config.toml
d_shared_expert = 0
routed_scale = 2.0
balance_loss = 0.00284
norm = "layernorm"
qk_norm = true
attn_scale = 0.177
parallel_block = true
init_std_up = 0.0544
decay_shape = "linear"
doc_mask = false
Below are experts of layer 6 (counted from 0) of a mixture-of-experts language model. Rows are named up (a neuron's input weights, with its number) and show model dimensions 96-191. Each number is 500 + 50 x the weight over its row's rms, rounded and kept within 0 to 999. Numbers have three digits each.
Before each expert's rows: "mostly gets" lists some tokens that are sent to it at least half of the time. This comes from a sample of Wikipedia text that the model never trained on.

# expert 4
mostly gets: " years", ".", " August", "–19", " November", ".\""
up0:563463504464457490546491505548465567485517559514452403544556482580468563554505477480458556526516523457486566460424515506579417474417527520583490542446602566504467428516442536518521563355488436558558510547521485510450519475521479477525556521603491389483471428506502540510522482545449520514
up1:526484617429518521562498543587531500500486499424540476507534459556516524491537552593447422427498492459468449562519582435555468530499499544558462471474428524553502502555494500525522510474458560528458483458475414508459523535557446531555508613581594505480432450552455445550556559385569566452
up2:475571447459535453508482555495540563437528466545528601472468450487499558440498404519516472495425528571386569466541539480462408448478516514484498508564550444500462550602515488507581509547522533494500535477407559539451513573514493399504421515420635519415449518512483449548545521429587503610
up3:469510541484407477376635454504471451591500482421436545502482597426361510518523487486460533459449462539541453434621491478548489530455577530573544530487529433484552396464559490472472451498502482528533513595517494470513495440520581508453496495498522478466529501513444594481473530467446483458
up4:528478568521626572470451531550479508504523490515493517417409472467469503465522472470513519584483560548502537455497541472442426599419475536546504526414480570474551500508535478561482509486562506463557466534532549518510594507390524463526546503567506493416580546405438538537451406613538550448
up5:422487497467425440545505524478463536446543458525468457469433481520535539512436467536498435466546484502430519475596543470510429489429526485512468578546572567478549524562463530563466411457490556532611471516515544588608495440461539513646563461526477443425488516524447470564469422532484487475
up6:514462454528450481534498500599507454453376524434508495601516562497453460433476525465478534559543510435570517511479508572493413504488505421559525505551453520508625635450456534482457448394468413538493431446428552482500516513543531484496377496542483522393468551532553449466391415513465445492
up7:511472458455444443419498439516589476482466484484440553530491539489548447429461515486575480509452487585413600497588557525552558492454426484538504561482474462474557571470511561441501543533516457565537486562454447444503492544497439496550539506521540524461538527587479507495472463457495536450
up8:484460484448596577583434544450617507442507547587504562512513544487427534476598487499457539474565514590540448478556498427420523394509486536519466502503531480558544465521519436466417516490508402557430439550505578433500463496553581459428439544476506505519483449496523439468479468513485473557
up9:582539507541454514488508590522521524532553538472506486521589529543480532520434460413514526578563558425523504626529532590493543602522498509496574576439552396481420580461576435451447486572534499509527522555497500495466488529482549523557349463512562438392509468550474454549456448448587474501
up10:482500440513491490513489599512461615504500552436458465511407491557488423544459519480527560382510468433473488563412586598453500584454480461495498476561485440495522414545544500557578492434452499478597519499568545458583462456596438442535566530485598494518459523507520441417473380510486413551
up11:540472444487596554454453419459580454427512590484498559431490522554565461521520495456460564501461449537455448384530619515523598503422505489531527544438491453468406416464472554532482525467449396569509527460546526511556525569521620526516458477418536515535508535488522553523589581549523430551
up12:537408452481506486506611462604512493557514499429485585448433505540493524435451548547488442536572381470488485522496503525552498481469527463495512551587575404547546457459447498450473577504503576584454495573497489461474453441572473530577366490495538487415401502509510461559556466471519564549
up13:611553502438465462465365505473462514456542473434463573459472500484472539594465443509557486587524570530490612506530446493423449553508489461537519552468436496590488490538575552529478444475437523543561476535598531518474472455568514481499523466487514507438533538528499467542470497412537520441
up14:577575531480523526584463450538499428480505584416518613520470472460468469454524527556480561384542453413509465485580462502531416442556524551516498530511500565557532483522506441459451491468470603458518450440479502533534559483509482538532459414552488541429448518548484545506416569520476497470
up15:514504439513465524584529465601536499557492469461389518452453456405550538493587486496525590462512491504541393394481445479509578545466529522560395530442468448481555451484430549500489602526483553481462593507411495505467516531431500525443481573508565540563557463536463437516477501533403467469

# expert 0
mostly gets: ":", "):", "=", " †", " |", ");"
up0:511488488501508530515617462435468472503575413521476453540520528498547535462556566500492619399492511588538537530542500599455482506421477557612575539470488441518498460428477462462507452560515449559451554445470463511458444524470531450516545520472442482483471539505363561575529495391525431493
up1:451588488452430448510586516493462536450487588438475541441410522459474519554543471597598453511536438543484507448532448539608577503553553409555533418481483535469485523483427527486497607338474504527561432568450497531574531454452525527503500502458498444525532515570486477413503516526524471493
up2:508546467520470553418503517539545436452401534401486377471487550507500425473506458548551533522526585420486535503514534458403464534418463487527538443522522472541404431462529496534502561470546539580456559489471536480449403525466517575472504477440572423604526558572476489478542495485479449442
up3:531583486500415460525447406562587488477531443540417500455550519500535545435554487535462459443542525580547564540439494592401601617471495526623522419438498558534542497483453516475506474515530378416439434532537563490417428508593509499473406493547484514551512500465507506413476523504409526583
up4:586580578409577526466481428436438496534567372451457515583498590582481468454480473513533532547441545495472425534447487489457529491556468566475508468515531500464407532522519470446562542579442530465495453480575505531519445440477488517514533530401500442524526449472367536554486405538656481494
up5:475567506483492536384497373469503596431549508527480460513503495524484447601440635518549508506501510484529410405463536533461519477508542571517513474528516551482530576483485511456493506506512459465551555488428415603530477531565628511550514408479462458515476475504508507461485388508523546520
up6:475477463415494491575511400514560544409471448500482511548565510511595532557497491553550461552563571428533423553461531499519501510507438523511481406581485535486482610434463552477488402536555548452402514464504463533487426502428531456499511500530468451461473508545420455532484472471510503579
up7:528489525485489549432527407478468491618472491503436510422441520525494521414491466436529499488564538568537465480434481513548511502444485559472492512486574554478414503557479532486522505528446554559492505558563465520437494413611495490532531547483567555555516497433450497581486495522483460439
up8:470552429484584504525501582494553478406487477545508490564487571544571519516477490433482493478490457484542449587564437522531415531509424443481478538604535401499511522492494523442484518585482499505462448433342524564541550529499421580471548565517544480527498510502541499492498517533435421523
up9:587581388560475516504593534489499428456528539544525468524581451469385604582536472456554550510505446482499546498492516466472414511479536533513441547558541523425518536511482432559508465472464509532519505555369513617513495469461474492540513562539504545449534542425553579504428554523410537541
up10:443464502521568533530480478507520544547430524449456550495479622506548539522496520468603530529543464532492493412492472412478533441533484431439464508459440571537387505478429569552594483431503529545515483462497564482491588530435615575523576474506529493537421511436519546448495509490536550485
up11:490488510543554546524545359508479495441571442472458505408568602455510559488523503497506361458426532501501548516469521569563478507474489490522629578479443458470464486486529506523421488469566511595550481428541487422461488452553524473463486612457551544522508529556466560484516594445471549599
up12:497520553580517546579405503520574548481459555525514474442520444363585521473504594537512470536547523427535519485505450469491553497448532577391454573461527604483490464516543596555527467502426476511537534482469389534497574428577555432514499566546587471520452534480432512497430545505458448449
up13:533498521416557508518553464512532475489485445450576489567440497500477557396473580462473527567503442529407463513417631526559439461437471500589528519445409532523598630492394458439529461506455481460474541459458437509548549453445500582491408574604505469560556487552515445460379415465546512467
up14:425545469491525471503510523459559525547510434474482502523500530474512516496528437587439429461491478503504471440451509586557528497497507478488468509463452505527464574531529623513485403432547475525442484523504564508415494488489510456463505474456549466570455516601520475487475531474460344532
up15:497518458440513564470544437471494525535528407436579497497486442560524455449464450628534526550502544459553428470519605509445433463576489424492519580486647550470567567480532458635437471479497448507544485543463513589471442484569472518526460455523466511503490550422495464466444436557489541414

# expert 2
mostly gets: " S", " C", "A", "B", " R", " P"
up0:525429502487500531469502511508493471531550580452504484508477456481472528479544490422490491578500524541420442524500488526429566515610446564492441532485408581476561466597517478463484545469546531673479555529486583430529433505415566452491508501496594509526456511502443476571519520489497491419
up1:579578404572571565487442526489517513531510505511509522444499520462465552438479481589559443553493466583463531444568577427472517529563453525588500446472493524489610529437521466526503590471563499491521518413484520472550483523518543448513550495484454563517526531541399542506483513470492438464
up2:457538511520510550413498493529498549540450501554482581469490611550407470490449477436435475550514428483461490437402511468487459503490484592495528491515548516451582416525499494533415576428577534602432500397439512497480520480464477465511460517536447491504568474456541647502523511509436665622
up3:516432575436488599550491513504567564536567485496536575413463482488539529543491442468405508521527416452487521388520543506469487540500546560556496542461588557540463455444472550571528474417596562557493537556503520429512578437500612453465492466438439550467583472516570555499431555493465509440
up4:538437504501495542523516448516587521554531526431479446625597484370464463479608508520421537449489498515452456468533440476498456518578488441526433492447551454470508405466456421520424574599473449460407499406540477495484461580566484454567505559539451509482549425512444461523551427526543515530
up5:533599518453463539467452463512451458446463572487504615429497385528472534492604519539454592420474556487555520537504590486552444563510546396495524487398569602540530500426468564521460548522506503511524437422505473460442437530458505439492577540484565340447557502493472555500577461527504508476
up6:494487524473488480505484531623506563458555516539467433505450550451465550500473534550529416470433546537495481568445535507546491508448445472479517456546468532475484555475582560548415527546467487537453488522456592520485412501490649448443444503562469547542560452414478542493530442519519560547
up7:463508432430590499549509547511518468506532586476526494622582554457451485504535421499499420406576492532513447480535568509542482545563501545553496609426454517482512452448365575509487399524529472497553517492475376461540537383484463581571630537455503530549578461495414535472628490493548566473
up8:478484496473480496477587532484420504486560597555492485531506488418452460538533550565524490512461527452502481493434411458555477458513508453527558539512568505523459505429515427484493382484502440552450511425453561484518446557569504428484498564434577367554583428518429572434528479524493507485
up9:509411481470549573385477641564447484485479503594435488476476467549585440560492465502493500494512514613523602544472548484455502499508434514606551555521563490429474459489440523429485460520564491496455507544506494531402447572534625433534488618452441416472503445580516455496486568462494447433
up10:410568514472492455595501510575481493474447553504475545546449493586541563414469504563510497520489574486440472510525487549462539571554463478432620555531448523494487539589478529484484463480473498486464544475471427484523563542591542484471574363493496494484544578544443559423569432547536481537
up11:624472526561551596638570405506403459500377532496477493422518579445523523473431512487524491515482573505463589480515511445481559565497469503484436502562508515459522522402444512569473483572520485526534535533471469469453442420473561494503522499540470500535476460576493542537438492501501463490
up12:514487465498531454483592502500518501542531512445534483495439440430500503571397461470451488490494459536589519502442473531529437452504504532537522571502373575540510501475498455627448482506479543507464618491478536474527481498494531606568407526619483456531525462428596570556433451454451501500
up13:546441551467439501561551444545489513455524482559482502537454447493464490445480512470505505426476568496473499499561546514485530521482562509484483537525484544541376470643449560498451429389529454535465581566541458487432521545458550593488436551441519525460514542487467587523530535482472628387
up14:581493517550484469483541514552554472456580445468524534499506479411474535512537482463502465513519408538536497510574525494502517515594514532470445616584557543586530467422460541585470456568478631494499535470534483481446439487474528525425468545548375427517588486500484370626473477484533478508
up15:555444465541501439486537518553468476526522475497529512389393526477366498439435477475527420546475550501494462479453558545562473479438579517459562464524504445549471410568545538542504509445450504582525547516491501557550485488607522583523487514504393380455472535525557500550508441398490469484

# expert 3
mostly gets: "ley", "ia", "us", "ian", "ka", "ma"
up0:542502495500481534545530537432482492463522531603451546516439511521428460580513430503454469504544525486555499456494557512378466422517498530466468493560515446485516516593602517524493523397533352471551456488483489485460472407613560512527505570518499467582522441471514572462470443522452481501
up1:457491462553519466559475563487390597478508478491492547479589472518487454571485517521603556492469543527544426470456386491480486578467476503536505488527481516433413598465426402453527525478442562523561450420554477461533356440466544454474446495480440564473512514491438542494532536473415501439
up2:551544476495522616498434518493478471461552444524418509436533484467527469519511491548435398540477469598460553508519487513501581475538470488490418572537497612499532601595478574489458525481520503490507443539581550434454511430539558539446496502502403444454457507488495470492520555404623451553
up3:576466455555581487572520507472492465430433472545469451530533414537502540549535515512458521578566543502530571453473499567525552547501489490438478509511600561469442496521409537570539497503526590528552569454419505495513506456581456596498450408555499503435548443505467495480485529408469527487
up4:590487468554444513550494494442605491538436572458519501537446523527536483476607471462555511456474533484516449520441467575460492627488417523557571537400597497524447505519420392526520469505543505509572500486510466539458496527543465579520525500540441513483502587478531550583505546496441431434
up5:560432527557448479489452490496494396473510592531578515478566503511485499500636548552430477525478386469526469428523491465517567472497505404576521461583432491531524484636558446504506546542551471579451519519545487505487471473532488475496477611527621518534499483454477469508479579430503464503
up6:528538502445501502518453459487471432451481495547452477527496530452471548587500595462515494476526430565460511533424433479483535487411528546445489489649507454527526323501505410402410422524535547498582466520534566579539420483526501616554449525526527553511591515539480468478484432579537447530
up7:465481472503528519440568505492502414464528506458494525606482484529423556457519522440496513558543455473475533505648482427470473427481448455561494537500537487594475445509467451553660461468445483587562389579514484435459516388571577455505515573413582440544445457503526545493558521424477524470
up8:490522466457466501528408558531456454594533370403488470465433506469466396460503356444526575528472564495478508507579510431518469500395519428522532496571536410474549534507503472587516502560525501561559402517521421404531448591491472465472452590405515469378412466485532483494496537501573477479
up9:515439518515497588505533551525514473571449543565516474590403560479496389484475465587461483480405328561580480395479544524446408560464530613543470427546530438483492442587440461538549495443461496496545546525478438493538479553519491442507512507518520446444465505455493441546505513556413613534
up10:542484579496443529501575457494419413456445479589554446471467376509534600600482516451494554584579511524523534522517549552496481522409457427480578506516521481572461503485446454461453473449591403475494407450456451571534524494472470496463570527558456475558529420524470619574472503534476485498
up11:520516470443548472526365485491485549478445484545515516572495512443543557386498585449483572483558445433469417516482529569503616499430528536588534538535469557479597489511478470587562522506469465472589471533477414556504587378427530495550453545543472577539467452496520538557423549364495496512
up12:538481487477480502518522381445517499527552558537523482554553489478547440442508462638535548518551512494424570485485551539480485481417496523496541471483512474529438495514466443489455513459574513416534511453527522522626456437520594551565518455472525531450539399475498496523610484501465508518
up13:439518545513508447471529513553530409430537543477575466523464494493495447542456612505520401495492471527551518511458464491493514481560593416584544507538534464462473611489379508433481466486495469528373408468499420500532499541517518475533451415529515554430582544602468546532488512518402589513
up14:502458504491429518526506502426569604428520473558490519525417549478507527497450515457434535516534477562502479589510485561499384457427464465629536516572525624528515484462479503572578509466533543535426536580492484508481516558578529520488480518492542518516475427427505415493492540483573578443
up15:428525452473486471524482559461520448585525586509534492432456448413529470495475415488400533482582428565486513565586486609538549532435496454493593536428561580529495456550602476507446502541489539467519564491459492424553491431501507537525413498494458441468528457406516493481545404523513553425

# expert 6
mostly gets: " club", " player", " football", " Cup", " team", " =="
up0:519579546492526552453578541565476602512567466454501549491495409453547552482493532502455510440474397537455536489465550474514470525525440506535460492473548575445528526437552530423468524550580499480492535463522515447516528522482483494505523472546526565505517436485447546570401615421588480405
up1:373416520488464528498472492532542568410526427493428485540487496578515560482427479464566477568577498471511446572514477460586510423502403546460480481530567535474474475499527483449445480479485495408620381469502493409436376478590555498489496420443515461448459552508425482514558542525466453588
up2:541503518504531541480414478444549566426485550536535461558521478457506468535498407572531487451477438599472479543540526469486371470455529484466510497536527431470490419540488462435404523549482455474542433539487567478486551468526528486498517516510460527517489524547460495519538578492552420469
up3:515470593550491485444542531506551422444472569474516514531541578533449468531428532484484489500535556509496544379484566505501489439473483529528552612484466477564551544544475546504489506392616477506506414477442543456484514470435570466503459550505578452488442465555518480452445468486634518541
up4:473532428551564497545557533484523434474458477550490528519498536519460526492467449466433558535450519471580438464542472552586550553463505473508497544549543530479525484542468416423430517459529403543416555565430551441477566547451493360456430562511576513571495546480503489438549515509498491453
up5:464481526455497536463594575538476543513446528519578519535462513549575505528367489564479479451562469503460544433442598496563471508467483465558483525527529479545559486459515482520540515552554552417559464432482519444429528541588507572550460535537457480384486467478457451540585490444450518439
up6:456547506555426502487499401509498580603446513563515503500446448539557551506480430534461537560562550463455534513505455446499504481437484473498434590454522578497619578436479470534520571536442535427439448572454498478613521444608421534466461498433517440468424422560545550526438528474402400401
up7:535577518431512501462476536533444547534414517453521484441434517599521478513440502510466493541484556553519542557509539501529456405409446425537493413499536472537589541522475544517509422551457501508452463540573495468514551480572489458534604513587543578503449447541490541561456589468478484515
up8:549426540485360435438527523476590488463489492527530512495468518468536544525477570459549566444531481564447487463490509623462486485504523524465573557429577515505490449525549482569510407509553467641556581486456443551529469455562412427475513409516425577515448571579530544514527501444540584516
up9:516430488457487487445483469523582590452571523494472634476481426530575430601504493465567519459502559514465492422499524526509477563556511416507531438443472396439510531495477513467504486520468564391436510378477430463510412409383522482485532519534612534533361488506403541492436567546521453453
up10:548512455514512461531490430549510586507483539501540513356523506516516417531416488547526465480429462483506472562484427500479446539483431505538507508466304488524441499600533489576538507428538458421541544449543531499527515465630612433418491519497499463453547477524485475608521541574549539454
up11:484485451486449512418446546521522522432520494456420583442441479503543459555453464488512522517492548464480501474483509520502538466515523491496529478379542522479441569574497518610488512529414472490417496506468558521560415503447478518537448471577523514458524454509473504561404473476497488448
up12:452586381572436506437503556470534522414544537430432515495482572553526527540458459507582513486514485381381470426530482442493495536535457436506506538534527449455530555459417436574493506546510468527357514514533492478418516512452495455550455441502528564503529498458505512519428492492505485494
up13:515488525435586493430610577575518505495532485388504552548533546466446419534527471544469587457438571531482491453513503484494458722476542587420450472529495489552511471506552512551536559430470530519440575426546589468500471549397448468449515518515496435520398406564547428513539518505486526460
up14:461603496518537539542514570505499559483542453499490520508402437495455442483408455475381479483501512478491491345493474577433558458587482549501586496555449483483435504471465553394452491482490422570499514488506485495502452527443586574467480495525529496460482442510445400514514538477467541477
up15:534464585571526490497521501567463413494412534401503501562480533479503572515478518530588463518437455481503515509467464502507511602466528464468558430464513413507401504492509399564438447455543412535488474460403450527444510545488510455554494526521520515571477439537578617483519503513476565420

# expert 7
mostly gets: " and", " or", "),", " &", " but", ","
up0:556521527448529573391553539485477434539439521491485514522470587463555560501473448401561456609526441498404537613515533455476477536571423535433513503572559468414506515461472373544544536494407508503520528502497535453506538484476469543503575432465566456473500428485507494595459506605484471532
up1:476573608493526560561613541490447533593558513434547460439576515545475536467454477551530513443549450495527472458526463496496444562494456463531454536510563519468523448459443483543545470444464452498460436454506589439481473562486481355492527539507488495439432479580555482509533355561486537491
up2:446518504516574514471507586541565458479516469535544474512470475411455502483485594461451540527482506477560433588582472579436544487436495572534577524568469524490492556480634451439543556526529606508573545511545494414480477502461548517382458566455541476456445474537487531545439492476493492477
up3:535513512394459408482541554552517587508440582546364456493544473485538484492475573476474511481559521433611423552514459446446486476546488532479427498555505546466502458467564495509465434453391527459547439505461557521470544436507533526553516471486585469463434567405548494536433517494468464454
up4:546447468588521516431567545396506472494492440417501534520538547504596497551527434419487549497449466471388544492511488511385473581468603442470542607479517533482498499526502499475512489506453556453563535467562548388556479460520454567438582449517487570432493387438549547532450524488525509435
up5:499468455479460482512432454556460561578513502548526554520535525544519525544530582610470469457447535530541607564599522605434514474609453523445537437521412572587528561482418494493479464438431464469525458509521528546463468517444433500557502450536473487412458457551518476435472437560536508468
up6:510451480497457557465480531557517508516456500554434511527397532541589416470434500507517575581497546471499505520558486472436481516543443537492542497406550463500417520482552491486471492512463413520456488419530456523402552498458456526484536435596576536456490496499390484415406403469552518577
up7:447560487432503502507530517555461520477454460486600487487493473534476462447392463552523538473500418464574512578526608491408550499541533457594501411438526486482527477460458473545577512498470548560451549599549540472435384551513535495514438449395505504504494514504533436430490504477461437532
up8:478521473552553539577440507525571513624471527509488510435502503498502557492473510498540478398602405484454475491490498483470490481459438594583437613405475543482484473460487461511461494458476536488431499491429531589484455524493570580554521496562518583468416413503563497544484541521538369427
up9:509436497568591475509450492544545387486452554545549531480485618531497571452521493463475523453565509532505439501558478471520428527473418517620454500546530432512485466435534484489536483562472525475569478539519494481556574399480462454468601451567481490470491521509412484513540474475502501448
up10:506493520533488497503613455543516522486478541529527438482536440482538536442494539536526488570476420590559546501507483386442481486547490482488490494551530503531457605477464420478532440515502572401584498452521585560516530409441563462439474477502480507418573412534539542472381427545459477517
up11:546519541302508502483492424541546590477584490444567519514541517538507412511468495515417514495486498544522463528513501446561407481492458521443519497505598446442582609569446514554573492347378413546475531489505427446471465468487552526503501481459468522532472484549524480446472446499459448536
up12:477507617564503436560500590499573540435581454469490634503540528440489554528601518479418455477464504539440456403542502536509523376511465440409589571440508511524492426502498477470464523424461575501527510396487474539526542456532574560516471424566445522485419419506414518375502493454484470469
up13:531504451571513488511509533481487522431401566628459414400491477465517484511585448530482559564500475566572528396539534403500561557504505497552496564479501515494378497482490491548497541554459494477522487397490566571566446481500518455444487524471500493489542470582518495453477449469391513475
up14:556532471542518519512531505491471514520457531564504494470522513439515495457429482627451426526571445505525500510534533396531570605461515489478456466562427472587531458544532512399535481590482584548496496546541492465547541491452507561508531579411520514629509520527508428475403479467453478441
up15:493508493486540570551525445460492521458474459527502417505507574472450487447508543531537496477443420508490466389577585452534410585411463609528531506460548476420386484530453519542559548489480537435578400508568524565463543560524504513550591497428425554472523486459493646496475524473405462544

# expert 5
mostly gets: " had", " has", " have", " became", " would", " made"
up0:581444518483562498501543478494499581499438509491409509527515339459466595496536421559515545457533490428523554463466555495528501482478401542559486492441452534594570506464406497520449516520500435466471524509521548572505485543554466464494553496419460448532534423652493485527507438500484506461
up1:503590573538519460553418568466475524542579514435573488470438404444544438453488461594423559494436469554562539443531523481516492514517447465535548521502538514612424517501536529468470493534488614488555536513457553542508567385511483523584494446441592514452490497521554468493512471461561430387
up2:472490494447475550551548483531516495546551520391512492452570424492464548523496534484543517533506409568399569412505527468550480599480467424472580409534505491450593492452545494544453504539494400501502578579557420440530591416452548643454516524422418504511515516522520520465560464494538507461
up3:490499424565515464515479455533560590552478526530487465627459468446440502502455383534508452518501487426550524472509541428493548473547614508495481539469543548494547545547477596482543469518454472505490587499455544476496502413543570481526515511476528539533486552510491539453465454473492601567
up4:501458452454536525528525473518498489482550494519502457515577460495544569513547518491566546546564442595438517487576449445436482544521468415553563513459501499439520439434539465498505571520450423553402496562574490409475447513539557460394512529475504483439533531518481538509617484448516485402
up5:516512513429520492501583442410537483405469589517500571537577545579578482464417558386542541577556511489465526471533581584491464527553465473419443535457389407526526490459487428505447504596434510542547573536519553609501503458539438501517485482524545479518476459531460539495420488490458460445
up6:497472490525433526553498446516531523506509390508495499449584517560505521539455400477433481455419573457506546407498496526554591429620621452454560464460517532500536373484586528480447403433557469517511470467506504501425461509512542479524485548530500489509555502491502572471487390531447565459
up7:442486627537504412541508505546562477441508572623452478510470432545499526522468521508538544518579529478554459452566596585537491573487473462433476581525501425529483550439482413514538446518520464545516586547545483512472496544418470492414440488555480473493554546517569536612556401561544510537
up8:472527524528581487457638511498458534510533537478408553497507512559449551431566498461458480462560440501477452524447511606444469498412457525386588556516536546548536545517471516501463506423495442594561551519555482599487573527444553469464535521466427487488572451463437542456496438436445523532
up9:474535387535436408497456534506603547574532541570467441509516479507494447536549495519564547553432510529599409547453490499593567538427520453575525557461555594473448513543465487512483507483525505506438590537515548564434453425536451522454554497446436547411460571499541648558479440480530513444
up10:432430482595501501588522567451523475482440591422526516342451521530566491409550459470565489489528463505479524502457485485540457535538501511433531442528535489455433477470611519547528506448499481596518542536575606535506485439559516591532468476525524455610483479448526535439539412433538472563
up11:388480409513554554541439477520483543551541476565483548591478488446502550524542443568493485536527367531480430434540599510519481592456507475472468499509505537449524450477563464525509454440500460488427525545587486453523454506420509410509462449504473512515538505451490529457617500496560481457
up12:458533447429468491491557525502549423472514508562450514460536495501528570493533489546564462459455443530519536427525556471473518515524424494497543459478511530472492512516538446626625418416489475494532545452532498502486508494575633513585585509466490579486476566444540532456405429544518443530
up13:551587490506487567490560498520423495397554520413443500487554472503451534539495523432580460498627480532410485552502490475440527585486481459456524447403427490482477419464531450502488464520398533645451504456480582496450510553573443526479423590531468481605561513519463439428488607463464513502
up14:487587471477429498465488518519523501560422455434492441464513488568499530558480505437586496448463548432554519578546426570471410525513452511522494583503451442424482466531499404510436404518535555455465547478505571561442501513473483446510468524493556517382482553561508512469515554419455522451
up15:501546499551502454569485520504545496467431355539520562437496544448557498537533528574541528507454437499565473563469488535513537477528503529517510477424512484511664536464537491444531419567482444428552521438418553541563417512511530445444490501578512457481543517475542456510577512443377461533

# expert 1
mostly gets: " in", " In", " at", " during", " of", " between"
up0:449435551478450448519440559526532469476489471464516494444537590492540577560418495483511532482441491509512495524541509622542524392447518476568575515496382546485477476470499521397467655533518565549550516584540505498538573426480486447537459537468399466417504542464519459534482528502471507452
up1:454398459534601436537520527425509443459548446540471520472447446430520564479498572551467560450509466532531528480527518563466423525411489438523457525512621534410491489533509467467479513503517476483435492575482526502474455484605533508448538494481611490533519428531492538455477444404555494489
up2:596561574544436602517466560445435494410531446526548573466548428448559492457571517475635426509508523462502540564543515462418517417480427551553361549457555534513532529462479482506436480535447469464555503524455516538599489528504527479480596446571531482544425588441505550410507496499447543552
up3:517433435539475443524516444468478516550493587424538531468452531483547459549533493595428496449426538454586473450532531482511516453532471482522469451489567502537453458562498546518528520555450494576510571558576522534547452513528581610569577548511569424544531435568378466402577489497497502503
up4:558420483534430513544373540508486506469591518513541439515512602419547585503534550528481585579522498524473576459472553493473567576530443490553533520491574449445497414580597394564417505528418509516514499499530422436494546591447524466593531508564552451459524520403469490509524507484527534479
up5:501542461537518482538517466430551401526517512490515515493383540462477518510448509545540503534545530436479461575628419512473437508526460534475521486532552571470608452528545481524504519433564544481473476545579489488524420508495506583485405553460452371468450581506366487433511524507460432513
up6:534455476534527463508547465604522532529532511438503532433511450505606416564487500523542517453463570589488518467586495543496597476470466467454602503395485544532512442377523507587488526422404537551550481527507502429457499498476490484494543476572550517494494483488484449592529501535562431417
up7:509493535543519463453422464514470566557579552502454499410496439505559486591455508504518575479475532433482428426466555483438536530446481523471567434506502415564372530572552559423537494553494484538448528481566539481439524529513458551489478461518520462586544486570503519468480524373466480531
up8:538518488550406476476535466525498610484489485495533530461500496493474570502441494489545504533429651412477539550524531554486437482536455558393575574547492460508496510626562452436492506487503530456513500511478648518396553458415447522555483499459456517449483535457534513523424549586440490410
up9:475539443537511465417469496480453485551520557412517561515453506497534452495459504486497459537547483516525501532540494497442480521536464431489591599565596458384438541465495571556430437527524427480572507470494579543493505481516447493570511536441564486562522490328521463552521506416580549446
up10:537548460477588471543541428395531502464506500555409566550556507542569448512446505539544483498510474510539510387435449546434595523443482516500431479539455553543442486496396504517447576472536500503529612558563494554515481516479517395425545495469423507547489467428521551511490509448481525515
up11:544529386432411455526547532509495525506395570518477508564617496517556483476484490578465523446478515500451463472576471467380549519473535475570526469617470517503483527468585554478489510586502542396466527455459520533588576509562561578451530494552565501612457460524482459371614562551535496462
up12:463496436485484554509605511512527505477476546475489533437528536543563476553624418452525505453413565516481545441575443439475494571518395389526458535505540488558435602519545555409480498509456413495463552549541535451539538519536534545486498477441476514502546510573481508501563409477617462549
up13:532621529474525377544540516541532553469583476478497549583537558539524567563460477416446451579458559527465511453601499488477589452561445497529561527519496610568456478411629456423461507472494530428535536503503560565531520498471526475450524467560517446399508438483561516520501522526495464435
up14:487565494452429469396550484488393468454566473482542501506532412493542399393435409488436490522494603528525594490509522527411508510450546500547435495506473489451502451577515519556523448437515464502482457541525545510408536459557449547452513502543420469562539491512483517421477543528587484495
up15:448548537515518578536430460547514477528434451461440479625423490580525495510561451515463545491560491618462569539453521491354536453471526524504496458584460509552533484535582526376514496480488482532423485548552564597564520578450428526537499537489503449455485497521519406539548496538589472522